config.toml
n_layer = 12
d_model = 256
n_experts = 32
experts_per_token = 1
d_expert = 576
d_shared_expert = 0
activation = "tanh_gelu"
moe_layers = [0, 1, 2, 3, 4, 5, 6, 7, 8, 9, 10, 11]
router_score = "softmax"
normalize_top_k = false
routed_scale = 5.66
balance_loss = 0.000702
balance_bias = true
init_std_router = 0.00837
lr_router = 0.00161
n_head = 2
n_kv_head = 1
head_dim = 128
vocab_size = 32768
norm = "rmsnorm"
norm_place = "pre"
norm_eps = 1e-05
positions = "rope"
rope_base = 10000.0
rope_fraction = 0.25
qk_norm = false
attn_scale = 0.0884
tie_embeddings = false
parallel_block = false
init = "normal"
init_std_qkv = 0.0265
init_std_o = 0.0
init_std_up = 0.0265
init_std_down = 0.0
optimizer = "muon"
lr = 0.00842
lr_mult_o = 1.5
lr_mult_down = 1.5
beta1 = 0.93
lr_head = 0.0124
grad_clip = 1.0
warmup_steps = 200
schedule = "cos"
final_lr_fraction = 0.0
batch_tokens = 131072
seq_len = 512
doc_mask = true
train_tokens = 629600000
steps = 4804
dataset = "wikipedia_en"
Below are experts of layer 7 (counted from 0) of a mixture-of-experts language model. Rows are named router (the router's row for the expert), up (a neuron's input weights, with its number) and show model dimensions 0-255. Each number is 128 + 24 x the weight over its row's rms, rounded and kept within 0 to 255. Numbers have three digits each.
After each expert's rows: "mostly gets" lists some tokens that are sent to it at least half of the time. This comes from a sample of Wikipedia text that the model never trained on.

# expert 1
router:154109113098131128168088162090126096088150145146132161134156116107147132106117109151131140125149126174120133155139083186135131125088137149131134093150126148154126141109096104125126102138149158098104152096146175185117124109119145154098098147130116152140166106103128100136129168153094119139119134103130092168122160109142127071150122160127133150150167135109133116118075114141149109156126101089103074082165163171132106166144112137087132139133103130194136107134151161146153129048128144125112147111142114101114169128113144115155105138143165123135124148151169142085146096113125139101114096147111146127140168123098130065136119151139100126141124141121153140101119135142125124149162108124143122096155098156141127146146120143167146111115150139108118107149119145125143130189125145
up1:115152117099097165124171122097159118137121115073128119117133146125110122147167114125101127158100112092121135102136089098149114122143158149125112105108161105150126147160173133138154123109174106110118136117135128136119094108105149143117093142110112165122134118101126112120162167153125105164139144099143129153133088118132155148120151149117156113129124169153164056092095114108125133114160114151106088172103139105110152137118104087074119128131142168142132088170130150117143154133159078160141133128134110142117115136166138102082112164172119131111081118084109131099128107095094124165105064146135146146139122119106148131145126143157132089092104121158121158120118138135104129122158152132123090104151116071116097102105161079158117166116165100136129124142111131085121139143170110
up2:111137121154084131196130107136132133073128158113131109136127095110158121121157117123136119101125110127160136132129071121114161109169086105138124123127122107125153156121078139143156136081201107111145135096152141074149116113145129129093090099087110138107181145112121141134099101124152135115102120130121090151124142092104161083109086117117136129103149144148144124141104147141145152130125158118139144090095146130129110163105137113111112121154151186130134153157124083171117169097144113164115101110162142139109124127134127166156064104130142127149142118145159125112150176093116125096108159131142123145095103115180118130096131172129078093175103147118112132176110161137126194111118143142129109117143122128129139117138107141136145136111131145118103150110096124133129079135110119
up3:147136143088157124118125130084134131143166107144110133141146121122123086178116149091088121095126125170128121107146141156115162158114175122111124127167159143108125121130129143152140159164077103150088151134119099149136131134122141110142125142146147167142068130127133132153106115119071100134119088113125085130124103114126129162138147073149088151130168122104118170145162123170116147133130187132151120169124150149124109107112172122128152161090119160098126110149184126159106135135159142139115142149126133093120142081108115091137096097123131095092115103144144120122086126139188110147121170076110102118123119129155124109080159146120118151117134142091132131151129127105089165114117093107143106137095123085130129142111123177092152124118146127111088117147161129098144102076128129
up4:143143138126162145128138133129150119150171130124081148091129127161170111122142159111136093142118137143119121164091157126111163126144180119160147156069101172131145128124112150144110113125109139145111143133160122151164116191113091110123109159101100096129116108133115172097174132137142097108117100083090125122122094142105176098089165113133147126159145109164159093137109167153159051098159152150099106139138136106129183111112109116174118142102123103138126118110125127132107106090127081100122085101103135135136121144133144159143100140120102155144096151125082126134127140111116110129105148083140101099125142151152136111139144137102108108128125109168134161099114149112102130082137113127138123129178089145166152156081120140158143140104107162165117118109130152139106160130134135
up5:119104144118108112129161140144131111116091106119133117152145160126149160172120147106104145178177152157146136110153138152095136169144161120097139144124149135076077131110142113140160132120102107106114130079168136138080112109129156118105096140127124170124101130100163079119121093104163081132163134114151136099136119142116136157114127120111123125097029130125153137127148125103134192171122075155139127118122160133098114123141148163149081095102177106128161126109086137097098078189119172158119144156133164113175099121111080138127106138139125149152167138125142144092136132139111138144137141106133104147125127097136131132120181095120134108157146142117130105146163147143150124137122144107147157148111142103137131145144168126160104128146122130123124093122143126139149130136143113
up6:110065182158108139152123133107118112168122109093130107124116161113092121145121105120092155111125144149115127105126148127132133146121143120136074160165096131146060126150112185154139148127167139086093112119099089156103137145122139170130127167170107151101123098126087125192115115094127100087087128118131091160097119118119122126139096113127093148091103160128138138135123148110169112141139126124105095121148140148117125129165128111168164148137101130116119166114110141153139113166148099132129129096113153150134138146130117113099104127119085188117139116136144140092081104071136144109150140097144121121131075114127135124110176135091146137124104074115111133172117117110139125154114131113106104121131097116108133136140108108110133125116150125111094173074143088138100144156160156
up7:134159163113122117168057100179107103161130093126072138101101109097093099145168112118111166147168117138119135107133138169111127138108151130111144119134132090155110149177113105130105163149149099130161156125150146165111136145167108162101135218124123162130139138147148111104104099100114172153125114119109144125153153159085147170103111135160141136151147135105113108103100120173146159122124105079114105116126162121133156148120154107144122142123114164118125135110150137098156095126131117104159090150167137113127177103120107107125091141128136125102135168080133148127107122147167112145149118134134108144108150159131139120128136130136128075126098110110106130093161121106131123179153126144128134117152148152177165122152137114131130125134145185146094104125102175128143114137137119
mostly gets: " Chevrolet", " GF", "ych", " turb", " var", " Goals"

# expert 15
router:082134116149101094116123081110156185147129144140139163124112107090099188134124114098121146108146110084151118121117151128135114118111136164166139138134152106141153149158144139074129108113150115168154124140166117129122140144120103140087149115159155105122133124133119119103136135189188137143140116168151130123136129151124132227131116120115126149127168133094118163137103112114144082137129130126134145186115122148128127123173104108171159136110132115136139137128157132122143110137105125105093155134154118128162110130159139117139078093103146111093168130155178137083140141140142090163087111154144160139064129088157138120090116143136120126162111134127151101124126109114093112132153111125097129183118135185109109134103127140133110170159131139138133128113170136120144118102109113
up2:096134085147125168144131115144134124111135151136151159160086079129160110131162124143117107115158095120146122160097103111107154164157103110130112107126077105147145157119061127160150140119198127121122118108143127094140113124141107116124076109121106146119121127112118155143110103117147139119108095149127098159129157082083105125116143119096118126084129155131143133128093132122118127117159152124128142096088153126088128169104152106095139115171152172110133179149144077141080140105178134138121107143128144113139108137155159145146093130123149146108171138151151123104111185128120084060147110147135135104099148114152118129089129141114089132162112080140134157170097155144103136097128131149138141111149120107119139126144135174141125145110137114151153134139106146155092078137089120
up3:148133138071147120150124141105136141131123115145123135146169112090150105148132136103079118085069155145123113104109139137104140143121117095129134100158151130109147109126093118148130141149082129132099160144106130112162139135121122109139108126133128166140065120092141149115125139099137118103129087109096121132149113129109140132158142069175106136137134157156136133140146091158116185137161152116150089145127185135112104121118153126129102124091129175131105114162140144158162138120158136091130149122125123111133160104135133090138054106086153058125099142101134105146108130142161141146138165110110076096129101137148133163084141120126119137117143141089143169156084150128105137138133102111162060142085161105136150158106153150103126101124153137087113116121122109110113108096137131
up4:091116101133155135109132088112162151161129076157116154071133141153128090105150165113135096138092149138154057139094146138115148144147164098151145152095095136119085131120161146159157139113112132104143117096153148161146108147112143124113118185104106114112130147118152150093179155138118092115118106109101090118127140136136178136092143115115135130148145115137104091098142159110127050125150164126115143162126132099162170147167118102163123115141114143137105087136111165109133091118140067105095105080090125121155110142127122118126091126157149128152135135163106142114130117098141126158134152127155119089102127105149135133112145107085133131152102112130107127100144153122083124096139125154139126133161109144134158138108131093162111160116135149160093140109108162158122146126093107
up5:103069122124121120101163139163122129117095111116145083138175170096165168169071160106078170167155143147093117140133124109117167147131156127128104097129122112084086094133182119112173126126093124078121121122139129152121114115135144126112124158141165161139116136074162130140113136105167116122136123123121123112168126142127144171104125136116103128134062129121164130093128119107132166141180111145159106142070151119128088132142146144152142113125171107165143128106109139119114083180161174148127113102091117104135142125107080100121126125154133120157132156176124116124130131097115135164100106107136145149105138099129145134124154119115131145139109106098148075151130175102169104162090158125125135111106130121117128134149160121126099134151157114130133115108141130111138122144149140
up6:102094152164114129163140153132102158172115148048109145112110157086102153124118115099089130079120115159130145108081128140136144129131143115140101165161115135100088130176120127144117104117136148088117109090102098160088130167125146204114157161170110136096120115138124110133133119133132093126092134153143114144110145129120141145127049115128100143067167115107132118131153129126132125108166116152118101097123129184132159091152150106161123122136091127123107136108125114161118123135127115147145138123085138169124132129117119097123093136092130182113168116146101116103116120085131142160137143091172133121116051164126145134131136131104147130145113113138107125113103118105152132160109124132103097127107158108143112153144097117111130121129113119104083162111108114160113152121154141
up7:137164199123146140153077110118116148136139103127064151128106079136134133126152155149145135157163116161141153151126120115137117145116158122132132116133151089132116151150148105142123153160113132140137161181125123155143152147171076143155103155158155169149146145136126121127124143108089111143119116116101132092156142132091119150110124098143124175151136155145130159141107143156128142128119081103091111151140148118114158100108126117133126147134108149122113139095128091085127136124107171111147108127113120114149157076119122131117074129141137140130090175085130121131081130140138134136156149115158135184157147141173155097142150142158100093117147138120064122093098120094081126164123138140112147118120144172139185133117121112130133142133128133148107094150083170094142075134169119
up8:128089098143156103143111116110129119138087100108104122138118158081149094120089170120077123131158115143111108159149107109124127093123160144182147118082131182114131145135133114163141162131134120133143102157113102142145145106156081107109104130122161123089166132177135199170172097148157091133094079141123141150130135091145122135124126137135133119106107123125168109134115133134150100132109142157132151138132110120128143172148134109137115173133125134110124133109137114177139110128132169048096138135091149144146137173144131134137143110137141132080137111107089115107131167137151132080098086134116142079141140142154101147153111161120123104133158149153119153130091128151149123122142103163140168127105131133093118148136178120092151146106116149150172162111132113135145109093091136
mostly gets: " may", " would", " does", " announced", " are", " did"

# expert 25
router:105125188165106106125052159142114156106169124143111125120126106170114124130185128139156163140122085103158170129134159125125140089101138153169134133103169115160194163108122144085167071141155095117126147152096160108143123110132158153121154177155113090137143171135129132155102129120104143130149137098118141108142114111100121143131134145130142118102131120107094115146179140194142092124087101129133145175158120151141085138116178103110154129136155125113112118126117125160143120147164101139106105144110143137152160121147120128135104149123117097170159085156158160095090151155120139140127133167125084120163126118116102137136104135111139142145135151147133114089165137100115148099116136128116159143117130107142164094113128127105100137150103127136131173119142114138101100131113132
up4:155139130110151132119127114131167120162126085147087129143124140176152086141137119125165080128096148107142092098101172112105153139160182123151141139071074129125142134116133115115128148118131148119131115145154115146137103162105111144154144181112096095136132113135133164113162170132102090118111106139125098126087101136123184104109118099128135149132119143145128087144122149146162058132129142098094119150086124077139138147153154118149079159102105133127117131097128155125127106121130063096110074098116117101157141143115092116136126121136089151138112105142129116151122110114131128141103136123093098099132116140118158122111144095085122150158132131151086121101111163100098116109146084119154122126182114132156128121088127098115122129121119140152104120116111134190137157095073120
up5:094106146108149115117149129172136088151129111119108074150154165093156174195103166098094160155185104144107099142140120113102147154115165104116130153131149169095119123131149121117180135160121125119146129098151137146100114135132150174126109144168163174132121138105151146123126085093166115129158114147120131134170113133151112117111143106125096111148061121137153185079165103100121167147125108163120114150105152111131095084161140132138108124120176104119135113157082168110123102167138167128143112120110125118191122113110058122110112110155130148162150148169119097109128142122116149151141133103111128139106117096148130097117148115097120121142110156109136102134143145150137109139124126127128133148094133143124126118152174127108117173159151123147106121142121134108143134132130130
up6:109096150159104125145106142100145143136138136070099125143109143124096154125122135097113133092134111153112156106114133103138171127102153141123090167145123118153087122157145168147145147117152154113102110097125091132120131167118122177127134162193113160122156143140114096174122126122148121095102133130143110158100160123133116140111081098122103194109156120123132138129133152127162072092145109161101103104117132157150135127142137103200160125140080132103094156105120169181146144138137126132117142091120137177134130138121101120123114133086114172124110115160115106112097133090105152138157133088154144076107098155129150143135167153114124152103108066141119139119126134130149127143142143138101093135131135124123120135107110117125130132125160083141114176081159089144107137141178138
up7:131161171127117108168080106143110127173139099141089158094140098120136125165120133094138134138105123097144121110153166126114135135087156127118118142111128076139107172171131098133141150169137103132160150133146144131118141168157138151133104179163143158143149144125155158129094131089100135138132138125134124112143144164107185158107105101162123100149161116123079119129125138133158086113090111101066106096118172068145108121098145119102154113112144153152093133107148110082147096133121122170122079124139147133137155096077096115141122147106117141080116165114155150180125101125151117138137156135164139142127119144149110120147149121147100109115123106111070119121091143154129149167119128162149144098139116129149159138142127110129141144125090155148128111165105155104163094124131112
up8:128128126118144098136130145108132140096087084134110109146126144104141111109096174139100145123167078116066124162112116111116117090143118127144149104096151176107160157143135116158147121135129134129148104163129107138146109138129080104115104110117153125123162096176171153147127075156098093121104096143115123165147128114143159142129116128131171101089156130115170142142149131149142111145105128177125133138119113089124141138145123116133117130110099132108107129111121114154135122125158158036089129128079142137117153151159115124131153130131101115077119121113102164105136142131108115064095099137118109139136154145162067153144111143123110110147148165139129144124125112147121116125174136146126186125112106103155123135164170116102152119087107159142150127131120135119079087070109150
up9:108142148135169133162136130122184151122117095112173122187110138120141139148137096128127142089135089129117160105161130145123168148119193167110091136124135160129095123140129110127109171147135105072109098134100121128128084146132160107105112137112104113116084104149095140176125139091156111191149145173103125153130164128142151149133130117129104102091131128151112076147113132130132143082096105070104175134153175134140110117137143110168114144114124142130113138128116159103156112084103095126140148134136112116167158097142093102130124137142132118146099117161109108133132092121137144148140087111104132140130144108101150139112153151158110102107116116172126123138144114073173104126094093160112085147142146116171127149096138114100117100129142132128129142164157133174126125165102132
up10:114144117098161108097115116170109136126144120111141138137121159130150088143146161128135088111084128149126125080117112134142132176166153105088117132121118062180116109112141115147126100145122134084132153089140150150105139158167140088076125080139140080154149155114106160136078113168108132168141162145157157100134135103129097151105120157081135126116107091128139076105125162159121128121108111148102097119114146130094144118160117151158114133168160145146128144135139107103079122125104140127151099133098124139116135101114117137109106127127130138144161190142127129148149161112154114148156150140137169105124141141111143143188139154168142135111142110096139090170107093160107119105144144128140122089114130138147135118143100128149136130116103139144094181193116133139129118145079159
mostly gets: " up", " married", " worked", " living", " lived", " killed"

# expert 14
router:132122098130121145121062148124124101181085120106110126148136104139097150139147143136128096078096122132147132125099171089107129080128146147145115153097134097133159124127111124087094107099137157143138118152124142166086128109137138160127131116179113128120136091116112126136116105166156139161123139154128145163103108124156120163094111126098133143130138103083117090142177118156136118108161132127135170139120134159093080132167162129133158120100104115150145139143151140127157108093093167147154126133168093088152133152119167110120155100112161097152173110158144140081126136137153096124084173124098100159131142139117148093094142108073136129133149135158101126148149103119123145173121148135146164141134127135140157171133167100137148118075102084131108132102130111122139153088149111
up0:082115152169157137132136100123111146146126119115119115145175118125106150113156151101151105120125119129091155136147125110097175150137121138132118147132061119126137128192172141108145114110156166156116102112149137126168133156165139160147166155133117156097113140103139127123093133132140145130100104125161131105120143157148115151074135155142087172113175125112143197100125142089135123114138099125154118122138145157121124161115140131095069088112111151158121110122135086159157118087141121134111110182165090160115142113147146141135101107152139133138141128112144097160126176081121160139118087125141099129079151114131162103102108164087113130108127118114163129112140115124108163131119092139151124154132153150123166142165118137128082155150132123080156157115097087138126153144135098
up1:111146128105112141097138118105181084172124105090121084110137152137125133117118109116110122155132165107109119076136086115130122125131162125099126101113136138152118112161142157112170150096162112095129096141121126141140087091122144165133091125146130125087148140091113167130132133176110125152069132096149140151140138127113153151114144111155185131136146163178142077109125134122131124131173129149104092162110137084114145144102106112055129105122166139156147140150110127143123167107131128112133125068128109158108122137165137124105120143151094114094097143107106102087119108129097128156141099143147118117154096093111148107160121134134158093122123125122111162154098141148131115157168137120107085122096142096110146086126133091154156135111173104108111113114102145087145124154173107
up2:106138116156094125150126154138114127091119150103149097093127080114137133113149119113127115094140116135143117142135101083100154146158093076113102109153079121151163133111087104173113120112191113127099159103146125086122094146137119129145144100111113161136168137097126157162083091135147107100114125144125114164158139098113112112122121145138136107129140111123140132123119164123116119112157161130139129105085115135103121156111137115099116115173118180128122170174157089119126176092173099159091093143160125120113119149143157146148087098124134145137171124124144155139131185121096120086127116101116107128078109130160122109127134157087113136116111082146136141156108137167098162106143119121090120141124110129173120121186127149152150142129135142146098143080110115124123096100089098
up3:145133107113142119136129162128150117170157105132136112123161118124130085161116128098090094064098097162117127129149115147117149143136126138138101121149153100112111127109126134154125151166077124097074115147151147106162110119141165123163119139163131157130066136092111131124118124111106081122174090151137102102155099112122139138132139103134121151125153152152100135161142094175117156148137167132161107135099156147130093139104187117122147115121155131111099123156157138137125146117150146143136158138102119105115125124103144094146063122130151088126082110150134092140106110166193149195105168086146112117128128125107110178114130147085158127102138153088122149155126123128078144119138131088140082125117133120161123101081131154109137099112144123123128103122149114132145132085117124
up4:123140121088157111118111106135154107134137068156100111063147155145167103122132125121155111107123154116119072118111115131111153130167147122146142127067102133143154119071127131152127164102126160146084131116154141153160114171101102150131131165121102124126125134124153171120146157155134105098147083112079115127098092108122171144133129112117117162144121100128114102130117162147145059110110155126135160165120141112128117136182135125157127147114118151140122097113126164105120071100148074104120095101109105128137143170115134150115112107143115151163113106132105155129159132094150146142148130116144109095115117146125163099111169117068131105138132116167137146129135172136085109081115143127135145144168102141143139141082120121154097148119140150178105105121151136177135146129128144
up5:118110142093085095104171134118146092147119125133130102130148180107164175179081152111108130134176120144111119125137127103078189140102137130117126127125135115101114128126161088127187144130117111103176105139156115131095119117128111136107108127136133145112094122091185092125125095141185106125168121133120142135132109187139126142119094150128076136091088113143152143112128116126130171159167090151138122138088126132116128115169144166169100112138171115127142090133087146130127118170128156147135119092131123082167101136120074103083117110143157122129132108153151128137158126109126130174104120117150142151093096088137120121131158099099108131130133143085133128142136175125129086146129173101088118125121153093144109133130164135115129154141145160118136107115119143125130145143148143
up6:148083186142127119155124148091109162140135142108109144118118144074106130161118114127109140106120109146096163116107139087116146135108137126124106151167121123113104120162136149131134149117141153118104085099140112166137130187102133173136137156121120111103107118106112106148108129138143093106063122146114108123110135153119108144118094122120100148089115134122156128146176129093163125116160129151164088111118137142153143113127149119148118114142101147122140161132104168170125125143134132145113122083106167144159159131113104084138123121061147176146105129130128130122109106085103150126162137082137139118074060131127142126138167136098130129141144111153114134119129104132125095185131148142123109154113133122111120159122105108097158107118128087148073128092109109168122172168205148
mostly gets: " well", " most", " much", " less", " instead", " especially"

# expert 22
router:122097090134120149097120108160135077163117143123136111137109098136121148136113098125106118106114177090123144138079181148125125119139167153151125123153108098135161133136155107140115134136122155087159124105127136124145123126140131097144137108128114114149132136083132140075104147130148160103139132123176135126134107104128130132102123143138146133120162112124118120147115164149105137155112134174160093128127123072136117174094136138147151123115131132178137158104138092131106108100122190108105127095147139146137119139102069181116104101111119137105072148129118120175128141102149095153103125186138159116113155139117145102121150141147133108158150142083135098130102137118138115185179093159113177167115140125111152101159134149127151128121095148142142082111164103189138137151065122
up0:118107130128139115123121125122151142166129120146132175154156135131081158136151115126128089105146102107117127125121103096125150145149131145127150137148096138110152133197169129099134126128103124147108114120195155123135110153173144159153151119147126141107106149098109115125119158144153196125141128114191113122142138125179130125108168089116086183112186115136145186133146153145139098092143127155133102104120141168112142133107149127091091138104146142139107103118123117147118109119138128128126097181159104169098151115161156146161126144121147136088115126129149098140128165097112138134094123095122156122072112105125111111081112141031139148082136123101147131130148106137104133118126141114125134158158160135112133174130097109117081164153107099123134137127140144159112119136127133
up1:141129137109089142091139132115165113186125118060116129136151127139124115139116122119117099131123133143134117096170103139109135112145157149107140081124092105192152159153142106104158172125139122087147132147098123150115071109121143118099089132122113116111130122122121137090120149130152135145105099105156139146118142120133206157114149120156164118116116163176149096117112112116112152164138134115124131149105154091115172169112102093068123112115178141138111118148116091125117167156166115111145153123130104164087114144174117127076111154159141130107101116112099126126100110110110119144102109170144098118139114098131133138176128139121144104086097111130132163174105113132116128127136138113096095117111142125136133094141134088164128136138158104142126138117113115061122111175172107
up2:129092118135111141166133145134143082088127146070132139114125095061140143110172144113135117111130116141123139124124114117083143137168091105132126153159117124124177128113093129129110140120212160116100144114162172080132085134125125103107148102156133165129153152073107107179141119167118140101119116154125109157136123090120131130138135164145170119089163121151181137143105174105131109126148157123108126085097132142106108139105156134121126112157135183137147142136101083144094130100127147153125086118107146118120091133118127130148099093130106130144127124134159145120167183126116110123115150146120085119137135133196138132098123171089113111165105083116153153123110116151094162101128122119126109131143138141135155095140102153157138141124143137131103160125113134172095117117113127
up3:129126126138142125144137136082166146126155096133121164151150128082123087181097121094092110102107158155088101105139127147118169148125139126128132126176159103099158154099132120131124139143086150170073126133113118126129135163120133102134106117128139146097058137105117131127105130135106112144111117134122083137098133097080132152110164092132145148143152122135105145153138123136099142095131191097153127143138151120126136112124157105140163148100119142128126132109177152162112128094126131102138131150124134091122136073118137073171102114126112087120108122125082103156088123087174133169099150093090103115157104130147105155098132142127165130123170145086129137119112142133078157101127079108160111149086146121144120166138119167107137101134140125124111117131173120092119112090140134
up4:181136127125160132144119123142148114115164102138097129096138156161159096124150145093164136127101156137124092131124138102123140162199149105134148110110131145128130152106147120132153138121091143123145092128102102154155143196111107148152113166115104112116143082107149142108152144123142101084125096123112140109076083110161188096105149091126147171146147118148151102117096150144157085092141130139103148149117131084130175143145138131164098130084133117097120121123146136117137081106155085090112116107111134125149119130163143139133112123145089153160133122114093166125140107098149151136133120104131118069135112111118155076106137108087122134142158111138086118121161187152106100090140102147151130151142124162149146127080124105138107137139111127134092122104123152163123121127107094
up5:127098178121098107098139116140116119102124127127102133145161176102148185139101159119081119146149121147106093148150110121129172133128132105137130157116145133114078122108134139131168147134137140080149114083177132135082100119124127144102146149132167157124129135124169140107146119121150113144150133083114148141132121159159176170146124118092117105124062125124167146131116113086121157142162070152151102152100152113103111131153125142165102117126179103106134125101106150120157095167153165130118148133086123120177110119130055148120073129127149139131163162165134100122124119160104142167151159132091137158118113096173119110116153077121116124149148158143135121126166146134155113105125136154111107140107129104110105110146158121124118132148136157117114132131165122141113097164153140
up6:109089171146115151117148154111127156150105124100119125112110141108098141137120130140091159082123135149085161094116127106127139122115153130131106166137126137143083135172118149159128128104134140103111138107114078148124148193106123178099140150192123145112109129149103121160128114120154112107084137140120091161095155141127136124128076084120091150114140137110134119162131148117174104121140111136105095107149159152117164113145127105184118124124078140103121140123145134186091123144116126143114123108097151145127145129100101107124155121078132193114127124141112108112129105065141156161164161090161127103096085133122170137150156133106144121149105088136115131143106124110146128161134145116123071133113130113107107170142097124109147118138136082129090170096115112155129143125167118
mostly gets: "Col", "oc", " neur", "vent", "ec", "ract"

# expert 31
router:131126089117131086155124136124113153185119141160131163136147092111101154109108108139126134139124158103138098121158119077151140084085116160141124131155146121136105134138135137116122106189132148132117128126108109127113134169111123133144148104109119083178174127177073136122145126163171108113102158142139153089162102131114093106154163124104126106090113129106133108129101149105081167137150152142184153158123099119150104131144109109140154120086117123107111167135134111114122167161150118119131154115123132169146129139112123141163110165156130126078139118111123147120151147135154136197143137131121138132119176116155165095133140104156159128099115118155108146116107130095115127167115112098189144133157159170133107108151088141094151144127109115144173147136150109088107084161119135
up1:099159116107065144147144136079138116132111149111142109118154142126153125155119120153127119159148157105094120091144073111179119106125158152102155110094116134136140123162123131133134155102138112074126135123145106129115103094114153134127089161165111140122157151115140144121146140158111104147102108098137148140098122127129166163150171124154163137156112150163142102100126136137149136122148161183122113172100162101152180180124117112059134118120160129134127114133138127122187165111122129143143153089102095112108112143146162121103103131158078123120074134117121076108127118117106112157108112143145129136149089122104122115134111125128164120080132109147139151142086115144142082158118135087125134120129103138088102087111126085153125144147146144088103117115072135079132127145153113
up2:102120077124044117141145145148130124066100108115101124134154108085132123124165113147116090078121118131138121165113079105110128157161075126103110099171076122132181145154109115145115117112169118123144138119202144100144130166133120117119116084136098161137152158141125103154116129171167155115117094116152113165139171079117140113144130095111142128089170141123134118124086135120134098129135156126131136111080152160116075148127141134111122145138125179132128155128111134105117119130164145154125114137133083137121126143145128147113121096114145158153137116183131166114165173146093125115143138115144150147089136133132144136106142138125137137148120092118064141140091131159117130077115109124115148147147137109144116125162115136160139140096166132148119148112139125159136115127087126
up3:140141119099132122165133140106156123141149116097127152142128112099150096195108152091110121104084149173127097105127139130117150118119141125120121101167153145110133137108106141096122136118082124125079120155129116134165146151132151105100100127144147170140072129102127151115119114142119133122119110129113121139153126120116149155124153103094106133117150164127098146150170103166115146118125165120162138149121158123120128116096179115127117170083137163097094122136137145143139122115180122148136139144102112118135147077130120094166097092114126086129091087126145089157116135117189100150145177078121113117106113131123102156100134139113131155089134176071097155152090145111100120122122097108106070153085133096131127137085136149098130119146130139143106104125151082136117089074138149
up4:163144100140138139130149119127164116148145105131104130085129125156161090112142153094160100164111128151117084141082143119106133129155163094144173116084098166136135123105142145158140126100126152119138145130163144144164130169089113132125098158101114099128130110097165194091173151114125091101122116109082106121101105129133179120113135103114143144150129120136120096137086143122146061079129172130111148159125122074139165142143127122183089152113129135148126095129122165120119078118146061099088100096124134106140141165152139142104125136136096126155130114126115138146122131097133127146123135088119105083142122140127146069119134101090128119142141120164102139118149167140111124087125107158148121143161111177161127133104122130139116161125135148157112132129130126174134136104113104
up5:105083132134096119111127132186126134136125141152120087136137177090142159169107128091105158126153129153126117127143147110121161143112180108105135155131132142081081106113171102140143122165104121072146114109147136135133120105121122100149136119142139167112104134099180115122125124110178081159160124129119132113141140131117128120106141094117108133149040132111184131144161123108117173184155124118117079134116140103117083136162141114142102142107175082117123101120066170116125119148126188137147114123118117118185152129136097110128121114156167154125166133142132111093131115133107154167135091110131103130110101116116103097155169098107131118115128130102115136112129155141152096124112177127151107139125130146104140135145160132138131125133130144164124126134123149139158184140115096
up6:132089126171129146124142169115116146161128135112111102122060149091093142150123127122111149112143105132099118124147122110137154147130174132129087152146103128131106145153106130132143137091111143127123119085113107162134127170124132191087107173137128108119129108172133141196131131114155099131124151103124138161109149119131142100139077112124096164098133120128169131149128135120174098092153140138076119096129137156131145073185153086195121136166116160109103138145137096184126124155135125136133158126110155154145135147119094098126157133095139164139140123155125100095119111114124161131152133061144150145143088122120156154134132118069102112113097101126132116132115100099125132149121126158104118147128143101109118147113110112128156100124134105134111185120137126183114138138164156
up7:160103176119127148160073126140101151153109094145081157125090106118112113128134129125141156138115105142139158107172142135139144108087155127141128160124150080185123160170123094151129138147127134124140134169145173183113145167137105175121084194145130112130162160106131116101156098127098123160136102108102141123151134142116132164126089102168139103152124123131152117144112117149137122106122092117090086107152133120127122121119181094131129111156115171132125125130140136066129099131121129130172120146135154124152189078085157140123110159129118116075125152095177097130103091124153144145147145118131121141111136167122118116147134111141099103123114114109087099120096113107126117140131168132137112103165119131130156121135121146156131139122115178143118086142108111142170082142130115
mostly gets: "In", " In", " During", " According", " in", " during"